Experts of a small language model.
Experts: 16 experts in each of 15 layers, a softmax router.
Below are experts of layer 3 (counted from 0) of a mixture-of-experts language model. Rows are named up (a neuron's input weights, with its number), down (a neuron's output weights, with its number) and show model dimensions 0-127. Each number is 200 + 20 x the weight over its row's rms, rounded and kept within 0 to 999.
Before each expert's rows: "comes after" lists some tokens at least twice as common just before its tokens as in all text. This comes from a sample of Wikipedia text that the model never trained on. Tokens count by the router's weight.

# expert 0
comes after: "\n", " M", " G", ".", " m", " L"
up70,244,219,191,165,178,190,178,234,192,201,220,198,217,176,181,238,195,197,184,228,177,198,199,191,188,174,199,183,181,206,193,190,199,193,228,186,218,180,196,194,189,224,189,215,191,163,216,213,179,248,184,193,218,200,248,208,194,217,229,225,194,173,205,219,187,191,217,182,214,195,197,189,251,163,152,203,219,231,203,208,224,194,204,183,227,211,216,184,159,202,201,196,183,203,201,212,202,165,232,234,207,222,186,238,235,173,218,187,180,204,178,199,182,196,199,209,189,188,213,185,240,186,192,212,205,197,207,198
down70,199,203,177,194,156,251,177,204,177,224,192,188,233,223,228,227,218,222,184,198,196,178,166,210,152,219,242,198,204,155,183,199,234,191,190,255,167,219,188,190,205,184,195,216,182,168,195,196,190,214,201,236,192,215,179,221,209,217,188,196,236,186,185,166,185,234,197,209,196,209,207,203,180,201,218,189,180,168,213,204,211,196,205,225,205,188,184,206,196,182,189,188,219,232,194,222,203,205,201,191,208,188,181,197,171,176,250,201,209,228,204,188,197,205,186,201,185,189,222,171,201,230,218,204,189,222,205,211
up71,235,209,203,180,219,209,156,190,193,155,202,171,201,193,194,189,203,213,207,191,197,206,232,209,198,186,177,177,206,186,196,218,197,262,207,154,202,185,217,215,190,208,175,149,210,176,184,169,187,230,163,226,192,178,201,190,175,181,210,245,212,206,214,214,158,184,223,188,209,190,222,193,202,211,182,186,178,213,195,183,204,174,221,182,197,191,216,207,169,221,177,240,199,217,205,173,185,184,179,244,195,183,176,193,190,216,224,192,202,225,225,188,165,231,214,201,185,193,201,198,204,207,196,223,218,202,214,207
down71,204,173,186,177,239,189,201,185,215,173,201,226,165,241,190,196,189,209,185,225,210,175,199,194,182,181,179,191,180,200,197,201,204,227,186,215,213,205,167,274,201,211,190,230,175,199,170,180,203,195,192,198,196,221,211,199,193,179,233,195,203,208,197,238,216,192,229,206,199,206,192,216,192,174,247,210,197,185,224,218,199,230,217,179,176,176,190,183,201,193,196,182,213,218,210,208,188,198,205,160,202,205,200,162,215,201,184,146,211,189,206,188,204,197,183,199,219,188,196,165,230,223,169,146,208,185,201,214
up72,203,200,195,200,189,194,205,182,207,233,237,201,183,193,165,192,185,195,190,184,217,210,224,194,205,160,189,207,170,188,222,222,195,203,175,199,172,173,194,212,224,214,221,229,208,186,191,214,201,240,233,199,193,201,233,175,173,208,203,225,181,173,202,199,247,217,194,155,234,192,216,228,206,221,198,215,202,168,206,226,179,212,205,197,187,183,186,206,193,204,192,226,220,179,194,159,221,199,216,234,173,211,208,206,182,196,204,181,211,218,189,154,164,192,197,254,203,208,195,213,212,191,221,208,151,182,194,173
down72,169,255,178,193,227,201,203,194,232,212,210,203,218,186,196,171,208,180,214,208,187,192,194,237,180,171,194,200,205,183,202,187,227,175,176,152,232,192,215,188,174,177,212,235,218,226,181,195,181,208,178,215,192,203,187,197,199,201,212,168,218,202,195,187,223,209,141,189,190,245,184,189,193,213,192,181,210,157,199,181,213,188,219,183,184,173,211,191,168,185,204,177,184,221,210,202,180,230,211,168,188,189,157,223,190,188,231,193,201,232,191,225,208,213,185,190,197,163,192,195,206,180,171,200,205,202,225,197

# expert 6
comes after: " B", " t", " T", " b", " C", " c"
up14,215,161,229,206,180,222,178,188,202,196,200,220,194,189,205,179,188,214,172,183,180,212,184,169,188,219,222,214,180,208,215,188,231,205,196,168,148,176,218,218,195,179,211,193,189,205,213,188,203,197,222,181,193,187,202,219,168,203,208,183,213,194,185,208,229,183,198,220,214,195,190,202,214,201,208,143,220,193,165,195,202,191,240,252,209,219,203,186,198,197,196,234,180,178,241,187,185,184,171,236,214,222,208,175,240,211,160,184,147,189,198,196,194,217,214,199,182,212,211,208,199,187,181,191,218,218,207,240
down14,215,213,240,217,222,203,205,180,192,159,224,208,211,164,172,224,209,167,196,195,154,228,217,182,228,183,203,246,207,248,207,203,195,193,167,177,168,197,218,154,212,196,205,208,200,219,232,201,191,204,187,225,229,178,212,197,226,197,197,205,199,194,196,191,220,181,162,196,207,183,208,195,232,189,180,235,175,222,164,235,216,178,202,212,221,232,201,179,197,201,176,206,196,173,201,193,198,223,194,207,191,198,218,215,203,162,219,198,173,202,190,229,186,196,179,190,191,206,217,190,212,229,217,220,197,241,204,205
up15,197,209,210,193,210,214,145,162,169,213,215,190,185,221,200,217,189,222,204,181,240,215,156,177,214,230,208,230,209,222,213,209,205,186,215,231,220,201,203,185,206,211,231,220,179,185,208,214,198,173,223,214,194,207,234,200,194,228,201,176,191,227,212,204,159,191,202,200,266,168,179,204,186,191,216,196,216,218,196,175,170,173,229,197,217,182,185,172,190,215,205,179,199,184,225,209,204,195,204,185,223,228,191,209,240,173,218,214,196,191,198,179,177,190,213,205,184,191,196,226,172,174,189,221,213,213,191,236
down15,173,219,233,197,198,195,213,189,193,251,182,198,219,216,171,217,197,190,212,202,247,228,183,243,208,177,195,196,201,189,201,227,194,187,199,218,220,228,184,200,179,176,194,202,222,218,204,233,181,240,210,196,211,234,209,176,207,193,201,196,232,211,189,225,163,213,220,219,184,174,193,182,200,210,193,218,221,204,198,201,223,196,202,226,231,204,207,203,204,201,241,224,196,177,192,193,210,171,216,208,187,203,171,247,233,179,186,194,156,181,187,169,205,195,175,225,174,150,225,179,179,201,197,198,194,222,213,214
up16,212,231,218,223,192,226,172,207,187,155,205,183,221,200,234,197,199,209,179,188,187,185,216,196,216,177,216,191,196,217,197,171,219,233,197,225,228,214,188,215,236,210,222,204,206,216,200,217,220,216,209,255,214,185,225,218,167,164,195,233,217,183,188,204,217,174,201,218,163,163,192,173,195,234,209,186,200,200,190,213,164,219,203,230,168,210,198,205,188,200,202,182,198,222,175,201,202,189,202,211,186,184,216,227,192,196,197,220,184,246,182,183,187,212,169,218,200,212,182,181,217,204,244,165,209,242,194,202
down16,207,239,185,173,160,188,158,192,181,217,188,189,154,224,178,205,216,186,213,208,221,237,240,195,192,215,188,198,208,187,246,203,222,203,202,213,189,187,190,210,200,174,178,181,203,176,223,201,190,166,224,191,217,204,200,221,195,175,190,212,214,179,171,202,209,240,214,193,206,197,204,184,189,191,205,175,155,191,204,189,219,224,192,179,219,200,217,186,210,141,165,194,172,194,184,228,194,210,197,157,198,201,189,202,188,197,190,186,206,198,186,176,240,213,161,202,231,208,177,173,197,212,211,185,192,210,229,178

# expert 8
comes after: "-", " ", "\n", " (", " s", " un"
up14,216,218,224,226,193,228,167,181,188,200,176,174,189,214,186,216,232,172,202,213,224,216,168,216,172,190,199,243,182,215,175,195,213,202,219,184,196,222,196,185,187,206,190,173,213,191,203,168,239,197,178,184,240,191,168,217,225,203,236,204,176,223,208,208,216,231,191,212,231,213,235,219,215,184,155,188,188,190,209,228,189,171,226,153,173,180,193,241,190,196,190,210,171,198,233,201,190,217,199,218,218,184,186,219,191,205,194,195,174,198,188,192,181,179,208,194,207,237,183,190,231,197,213,209,186,195,185,182
down14,151,193,177,176,196,225,215,187,197,214,173,196,211,203,200,192,188,203,201,203,193,222,191,229,213,221,200,190,210,168,153,212,195,178,201,217,174,203,200,204,170,205,217,179,200,215,222,215,201,167,202,190,207,226,203,256,169,210,227,184,229,163,208,204,195,215,181,199,212,226,236,219,199,199,212,206,190,194,196,186,182,179,202,238,198,203,182,230,212,191,190,187,204,195,227,211,224,202,241,213,230,184,192,223,186,187,214,215,238,196,211,186,193,218,178,252,213,262,211,161,217,210,218,206,212,214,190,219
up15,211,217,214,218,164,208,220,239,201,163,200,214,215,184,196,204,231,199,200,202,208,207,222,180,190,199,211,243,194,199,216,199,238,215,199,218,186,200,192,194,231,221,222,170,186,138,170,210,204,208,186,226,218,222,198,206,178,210,221,201,203,202,213,219,203,228,195,197,199,222,212,185,178,160,203,218,206,208,215,218,155,173,208,215,141,213,207,211,211,219,199,167,234,184,227,201,146,194,202,213,221,220,156,204,198,172,197,212,209,188,224,188,189,207,180,201,206,194,208,228,200,232,197,197,179,229,198,184
down15,183,192,227,206,187,183,182,189,176,206,204,192,202,195,188,203,198,195,250,220,201,190,195,213,192,230,208,173,177,186,227,174,164,196,202,236,174,202,222,193,211,218,167,165,144,175,232,176,209,180,201,218,220,228,206,196,191,206,207,207,203,202,200,225,222,180,154,244,218,227,232,199,197,186,195,212,197,210,176,187,212,202,175,194,218,223,215,201,186,140,213,161,199,185,225,206,207,190,212,205,214,185,194,196,170,217,178,225,186,217,217,182,188,228,180,168,223,184,196,203,215,200,202,170,167,196,206,183
up16,218,169,186,193,192,200,179,230,215,217,235,205,207,165,186,204,213,191,206,169,224,219,191,217,191,192,231,203,201,255,176,194,214,181,182,166,208,219,230,208,219,218,211,188,172,195,206,208,226,212,209,233,223,196,184,189,209,207,172,202,201,195,203,223,182,216,186,198,194,171,196,202,179,262,177,208,192,210,210,180,204,190,206,212,173,213,211,231,184,198,217,224,205,168,190,219,186,213,168,188,218,230,214,166,225,205,237,234,202,191,197,187,207,144,229,209,201,240,192,192,184,194,175,205,219,191,231,208
down16,167,203,181,182,160,183,212,215,219,215,173,190,164,219,208,208,211,180,220,203,201,216,190,198,217,208,234,193,228,185,185,234,195,204,186,184,208,201,179,190,209,181,192,216,185,233,199,197,219,220,194,198,212,264,190,193,168,206,221,214,209,196,220,243,202,194,195,189,173,192,174,177,231,180,174,194,242,218,214,179,221,183,196,214,243,194,171,191,173,221,204,189,219,188,203,192,208,195,195,172,214,197,189,244,229,163,236,200,184,215,198,197,159,204,210,202,205,228,178,187,187,179,170,205,214,166,197,218

# expert 14
comes after: " |", " 0", " 1", " 3", " 6", " 2"
up14,203,232,201,225,210,199,215,161,210,188,172,187,188,204,198,166,210,238,199,190,237,195,188,235,203,198,221,239,194,191,189,215,202,197,218,190,177,199,202,177,188,170,206,193,235,149,211,205,201,190,215,180,195,207,184,226,179,177,181,214,204,207,246,211,198,211,212,177,191,195,206,199,184,193,194,180,185,193,188,193,222,217,188,186,158,193,210,228,230,225,237,239,199,225,212,216,230,237,207,205,229,199,219,166,206,203,210,229,222,185,161,204,172,210,226,221,183,183,190,196,220,154,182,204,222,198,218,182
down14,160,202,190,188,215,196,187,199,186,190,184,171,160,194,162,178,213,217,183,204,215,196,190,169,197,226,154,195,223,196,246,219,178,177,252,205,188,174,202,172,181,192,199,173,196,178,214,227,197,170,174,193,196,205,181,199,214,221,188,224,188,194,211,215,173,197,206,206,187,199,198,204,225,181,204,207,208,195,188,242,255,213,219,223,183,195,175,234,205,196,187,239,192,203,207,216,198,207,189,210,226,184,220,176,199,202,220,209,176,217,198,193,179,209,205,227,207,183,171,192,200,200,222,241,223,188,146,199
up15,189,240,231,209,170,238,182,211,185,216,216,219,213,163,191,211,189,212,203,166,206,164,209,190,208,174,214,222,223,217,182,201,215,210,227,175,183,219,197,220,200,219,227,192,203,157,212,178,199,245,218,185,229,202,217,197,212,205,185,232,215,191,203,192,219,188,200,175,162,211,203,212,196,181,222,252,240,205,206,229,168,220,163,241,144,197,211,173,225,185,182,191,180,229,196,198,208,205,195,200,214,218,205,178,197,206,200,196,218,189,184,188,193,206,229,187,213,204,182,170,177,204,198,201,207,215,182,210
down15,230,204,183,163,220,197,193,209,194,212,197,218,190,209,168,184,187,209,226,204,190,184,217,203,218,213,180,197,156,208,217,169,186,154,194,183,194,199,225,208,183,221,201,161,192,181,186,197,211,205,239,191,244,201,218,156,214,223,203,161,188,187,220,215,168,202,202,196,179,199,186,178,241,198,166,176,210,214,191,217,207,224,186,195,186,172,213,184,184,183,201,201,200,230,173,194,190,224,232,203,206,218,194,189,212,199,196,150,202,207,208,248,231,228,189,197,209,219,176,229,210,186,221,196,227,184,205,161
up16,197,211,224,206,224,183,172,182,188,202,220,206,221,182,231,198,179,226,203,221,199,207,206,199,212,211,225,190,210,180,217,194,230,168,238,250,189,172,208,179,203,205,215,219,225,210,187,174,194,175,179,201,189,170,198,222,199,192,240,214,199,187,192,181,208,208,187,192,185,203,170,191,176,199,208,198,190,232,201,204,189,191,190,184,194,208,205,166,165,184,243,210,201,217,199,173,233,222,245,153,204,177,210,236,210,178,220,183,183,150,205,182,196,199,212,204,219,249,186,172,210,188,166,226,194,217,197,202
down16,154,220,186,216,240,207,194,214,209,219,165,176,203,197,217,187,198,198,181,212,221,154,202,205,201,208,202,212,234,177,183,139,180,176,194,205,215,209,179,240,206,227,234,198,222,195,190,178,193,176,175,244,220,190,214,204,198,187,228,182,180,181,223,180,204,183,202,165,190,225,225,222,197,165,211,220,199,178,187,206,196,222,203,216,211,192,179,193,190,214,245,218,179,203,190,208,223,207,226,202,195,196,229,185,194,200,150,218,209,192,195,232,200,206,209,199,176,171,170,178,201,177,207,191,184,219,199,213

# expert 9
comes after: " the", " a", " A", " D", " The", "A"
up14,222,173,189,218,201,197,179,190,209,183,203,192,209,240,175,169,214,182,208,204,187,199,214,215,195,210,223,198,203,222,161,211,196,207,184,222,238,204,225,169,193,196,219,213,230,203,233,222,183,214,203,199,183,192,219,215,231,216,189,211,206,124,193,179,202,197,200,209,205,188,199,210,188,215,185,183,214,182,181,174,202,206,180,198,212,206,206,245,175,205,187,157,168,188,191,204,198,188,236,230,216,176,237,169,201,175,214,202,191,224,240,179,202,177,185,211,197,235,218,188,182,234,213,223,209,164,213,219
down14,165,192,150,199,218,208,182,177,191,213,207,192,201,209,199,199,221,190,208,186,194,208,206,173,171,204,233,185,231,222,188,194,224,234,211,204,200,183,246,211,212,202,200,203,208,198,219,181,216,242,190,196,182,182,182,216,237,176,217,211,192,178,229,207,225,197,171,164,192,187,207,176,187,203,174,205,190,212,193,215,181,195,145,225,204,208,214,198,205,184,182,187,197,218,242,212,232,204,206,170,189,166,175,183,197,192,190,208,192,221,172,228,180,190,186,199,182,232,241,206,188,196,188,249,193,225,225,165
up15,157,241,162,159,250,189,224,217,202,236,190,233,205,210,175,223,224,237,193,199,219,179,223,174,183,196,204,208,195,226,202,168,220,166,197,193,206,190,205,178,178,188,192,202,183,184,223,208,228,186,177,210,203,209,212,207,222,218,190,219,215,177,227,201,194,181,187,184,176,199,202,211,210,221,202,196,198,220,213,204,207,211,213,165,166,171,237,193,233,190,198,192,221,198,168,213,204,202,181,158,204,168,199,218,201,171,173,253,230,202,198,198,232,211,211,202,214,192,213,183,202,200,196,214,180,178,207,200
down15,220,206,170,196,171,189,205,177,203,174,210,223,184,198,178,183,224,241,211,215,231,194,217,191,203,218,175,178,203,223,195,179,143,218,223,161,230,196,186,214,191,203,197,172,206,220,199,219,199,192,200,207,200,231,195,233,186,163,176,201,189,191,214,214,148,169,215,207,174,189,205,198,185,223,226,204,208,199,152,220,211,201,188,227,200,195,199,177,200,169,190,206,195,164,195,205,178,187,218,230,220,212,194,234,224,186,188,207,211,162,224,215,221,210,221,200,212,179,199,247,209,216,194,214,203,179,176,175
up16,254,197,217,198,206,189,154,185,196,199,187,210,198,200,226,224,166,210,161,200,199,198,173,169,186,190,184,180,186,231,192,209,206,170,203,220,229,170,196,230,167,206,204,179,172,211,215,176,254,202,208,193,219,203,219,204,183,213,180,171,240,171,220,186,217,189,203,218,194,243,211,205,198,170,185,194,193,211,185,222,191,221,214,205,211,225,216,172,202,193,212,237,177,228,173,192,167,218,222,235,176,190,222,188,201,195,179,214,182,177,194,201,178,216,223,184,209,201,194,175,218,191,209,182,198,219,169,216
down16,192,224,176,188,209,207,217,214,179,230,227,179,202,210,189,192,199,188,183,197,202,190,185,190,210,185,206,187,179,200,210,176,175,239,208,153,197,184,184,185,190,219,198,184,200,151,205,181,169,235,211,215,248,200,197,203,180,196,212,237,209,203,206,216,210,199,199,192,164,178,189,214,173,190,197,204,206,180,180,182,207,222,204,212,179,237,235,208,224,212,236,142,185,228,232,214,222,184,227,233,187,201,183,201,238,199,227,199,190,206,195,190,206,213,180,206,215,177,190,171,203,177,185,239,229,206,234,213

# expert 4
comes after: " P", " F", " M", " p", " R", " V"
up14,228,207,206,185,162,180,183,220,177,201,194,204,188,215,192,191,236,210,186,180,203,200,163,186,195,189,229,186,179,189,204,187,208,231,187,199,209,171,203,213,144,161,158,195,215,199,190,205,201,230,195,166,206,200,195,186,218,190,211,198,256,166,194,188,220,222,170,214,224,207,221,192,206,234,227,209,190,194,211,195,162,226,185,175,194,192,210,181,176,189,209,186,187,221,156,205,175,217,224,187,206,207,224,190,190,225,232,206,222,220,187,192,212,214,204,233,190,240,193,198,183,169,179,192,237,198,197,176
down14,194,201,208,192,221,195,194,183,198,229,254,209,214,203,177,192,170,207,175,197,204,216,202,168,197,222,197,214,199,161,207,185,191,194,199,227,199,192,219,220,155,145,186,203,184,181,236,209,191,206,183,222,228,247,225,192,209,176,176,208,202,195,197,204,229,164,170,207,181,162,214,186,204,215,199,213,230,201,184,177,191,201,197,164,199,225,231,175,234,185,174,177,211,194,220,255,172,207,209,212,221,187,170,184,190,196,210,169,190,223,215,195,210,207,179,221,189,182,228,205,211,191,224,208,188,207,201,210
up15,194,210,181,174,236,198,195,197,196,231,184,175,179,184,203,194,229,241,196,211,214,210,210,178,210,213,214,250,214,179,178,175,208,163,214,216,169,196,208,196,226,204,180,198,245,164,200,215,227,211,214,186,182,211,212,205,216,190,175,202,182,199,220,187,219,184,218,171,176,163,192,161,223,213,199,206,179,186,196,166,207,183,213,197,229,182,204,196,219,211,192,208,173,162,201,200,201,223,198,146,187,208,186,206,192,198,218,228,198,227,203,171,190,207,202,148,198,205,157,216,196,192,198,222,171,217,194,224
down15,203,187,215,190,217,216,175,197,176,174,201,211,197,170,178,206,204,193,209,197,180,167,208,152,221,170,195,232,216,200,204,199,209,230,225,181,206,186,208,198,213,206,167,221,209,193,198,189,221,192,219,245,228,201,216,217,144,190,200,239,215,197,218,195,223,195,208,174,179,191,177,196,205,192,193,209,165,198,209,198,226,198,173,223,215,234,161,181,194,192,181,237,237,204,223,201,191,175,203,207,215,226,201,211,214,199,189,194,216,191,162,192,169,211,215,147,177,182,193,162,233,187,179,212,202,216,174,193
up16,209,218,161,227,228,198,200,206,204,186,201,188,190,215,218,179,256,194,192,232,201,219,172,233,178,161,217,201,169,218,218,170,244,179,179,219,175,232,238,222,205,216,231,243,198,154,204,213,214,205,207,191,214,200,185,210,167,204,178,202,214,197,195,180,212,199,178,195,211,193,200,216,195,193,210,197,177,214,178,185,159,174,185,201,196,200,237,210,238,204,178,217,234,200,205,188,214,202,174,190,173,187,160,189,179,196,202,179,204,193,184,187,223,185,214,226,197,205,200,204,190,161,184,209,217,180,207,197
down16,178,206,170,211,205,136,179,203,208,181,188,221,217,195,165,205,159,186,218,237,185,194,207,219,219,220,215,172,228,196,213,196,210,205,185,206,197,163,214,200,220,223,186,193,177,204,209,205,250,196,229,177,186,225,209,205,187,192,213,205,186,222,225,201,205,186,184,214,189,232,199,192,231,192,150,198,221,191,212,184,213,200,207,204,196,188,217,204,227,227,200,200,227,199,194,215,234,185,223,216,179,238,199,240,232,163,194,183,216,223,188,217,225,176,180,235,206,204,214,231,172,190,222,214,216,193,214,201

# expert 5
comes after: " |", ",", ";", "ed", "s,", "e,"
up14,214,186,186,181,238,172,173,205,188,221,187,200,192,220,211,185,201,189,177,185,242,182,192,195,209,156,228,236,188,203,179,176,186,199,183,202,192,186,205,187,238,208,217,191,175,197,185,232,192,206,210,231,230,204,195,240,204,203,192,169,185,177,199,229,169,214,218,200,178,180,171,197,179,224,203,200,192,200,213,197,191,185,200,191,190,189,209,177,199,210,214,219,155,210,178,213,194,230,221,201,192,164,173,175,277,178,218,215,215,213,216,206,199,196,200,168,187,219,201,185,227,193,212,168,174,220,224,206
down14,206,194,214,164,164,162,195,167,183,204,225,214,205,197,178,183,185,184,244,196,211,212,220,195,197,182,170,211,201,234,173,218,185,200,189,207,206,195,205,239,216,183,217,171,218,194,236,182,203,205,170,233,171,231,192,187,215,191,205,179,186,195,211,210,188,172,188,207,181,210,215,202,178,208,208,215,217,202,184,184,202,220,189,205,174,191,201,211,215,192,229,180,207,199,173,235,218,181,202,228,159,199,179,196,223,175,200,170,189,217,205,247,185,225,236,220,194,200,190,233,166,196,177,241,210,209,230,165
up15,197,188,222,231,217,196,216,198,210,215,225,203,215,198,206,220,182,200,186,222,159,194,202,219,179,166,200,196,166,244,221,206,226,172,206,221,180,224,226,201,194,226,192,196,212,218,214,167,254,227,223,191,214,192,189,211,180,221,228,199,195,202,197,212,181,187,205,203,198,204,196,185,238,207,202,201,205,208,231,230,150,200,240,169,186,218,189,208,208,227,213,198,195,224,186,180,207,174,208,239,212,192,188,237,193,202,170,223,175,195,217,169,219,230,215,208,229,203,171,170,206,208,219,217,172,224,178,191
down15,173,200,194,231,188,176,180,167,236,203,215,178,233,229,212,166,193,188,204,194,226,209,216,209,163,170,232,196,183,182,148,172,173,178,194,182,189,221,186,205,177,184,205,206,153,215,200,229,184,178,186,201,196,240,224,194,205,227,229,203,200,170,173,200,195,201,194,196,225,194,188,202,208,200,177,193,233,225,203,187,226,203,227,208,213,204,190,196,234,206,179,213,216,208,222,188,193,206,163,231,181,189,178,206,221,244,204,204,208,195,193,181,219,205,201,198,189,229,177,220,190,237,194,206,176,201,173,231
up16,224,193,204,195,222,205,181,195,194,207,236,211,204,160,208,203,226,221,185,215,203,175,196,189,181,211,202,194,212,178,188,236,208,224,217,203,166,220,212,167,223,213,196,229,196,155,209,180,212,207,231,197,182,203,191,227,217,181,210,198,194,148,208,173,202,175,176,202,170,225,198,180,201,218,195,182,205,181,175,216,204,207,164,198,173,187,212,203,226,204,224,219,231,212,213,199,198,163,198,233,224,196,173,215,180,200,170,199,230,191,226,190,226,184,189,230,226,240,200,218,186,162,171,162,187,215,219,223
down16,209,181,209,158,185,225,176,179,200,196,211,194,160,210,232,197,186,223,187,208,229,189,232,197,228,215,208,201,185,223,223,234,186,166,216,220,189,224,229,178,198,190,196,165,231,231,191,212,160,182,205,210,229,219,205,223,231,196,231,221,214,174,225,184,184,198,184,150,177,162,221,220,200,200,221,214,202,205,175,163,177,223,206,236,181,201,227,213,212,187,196,222,208,176,213,175,212,180,177,218,188,195,215,215,202,213,229,222,220,180,192,193,185,188,208,208,187,182,215,203,194,216,175,212,196,198,219,224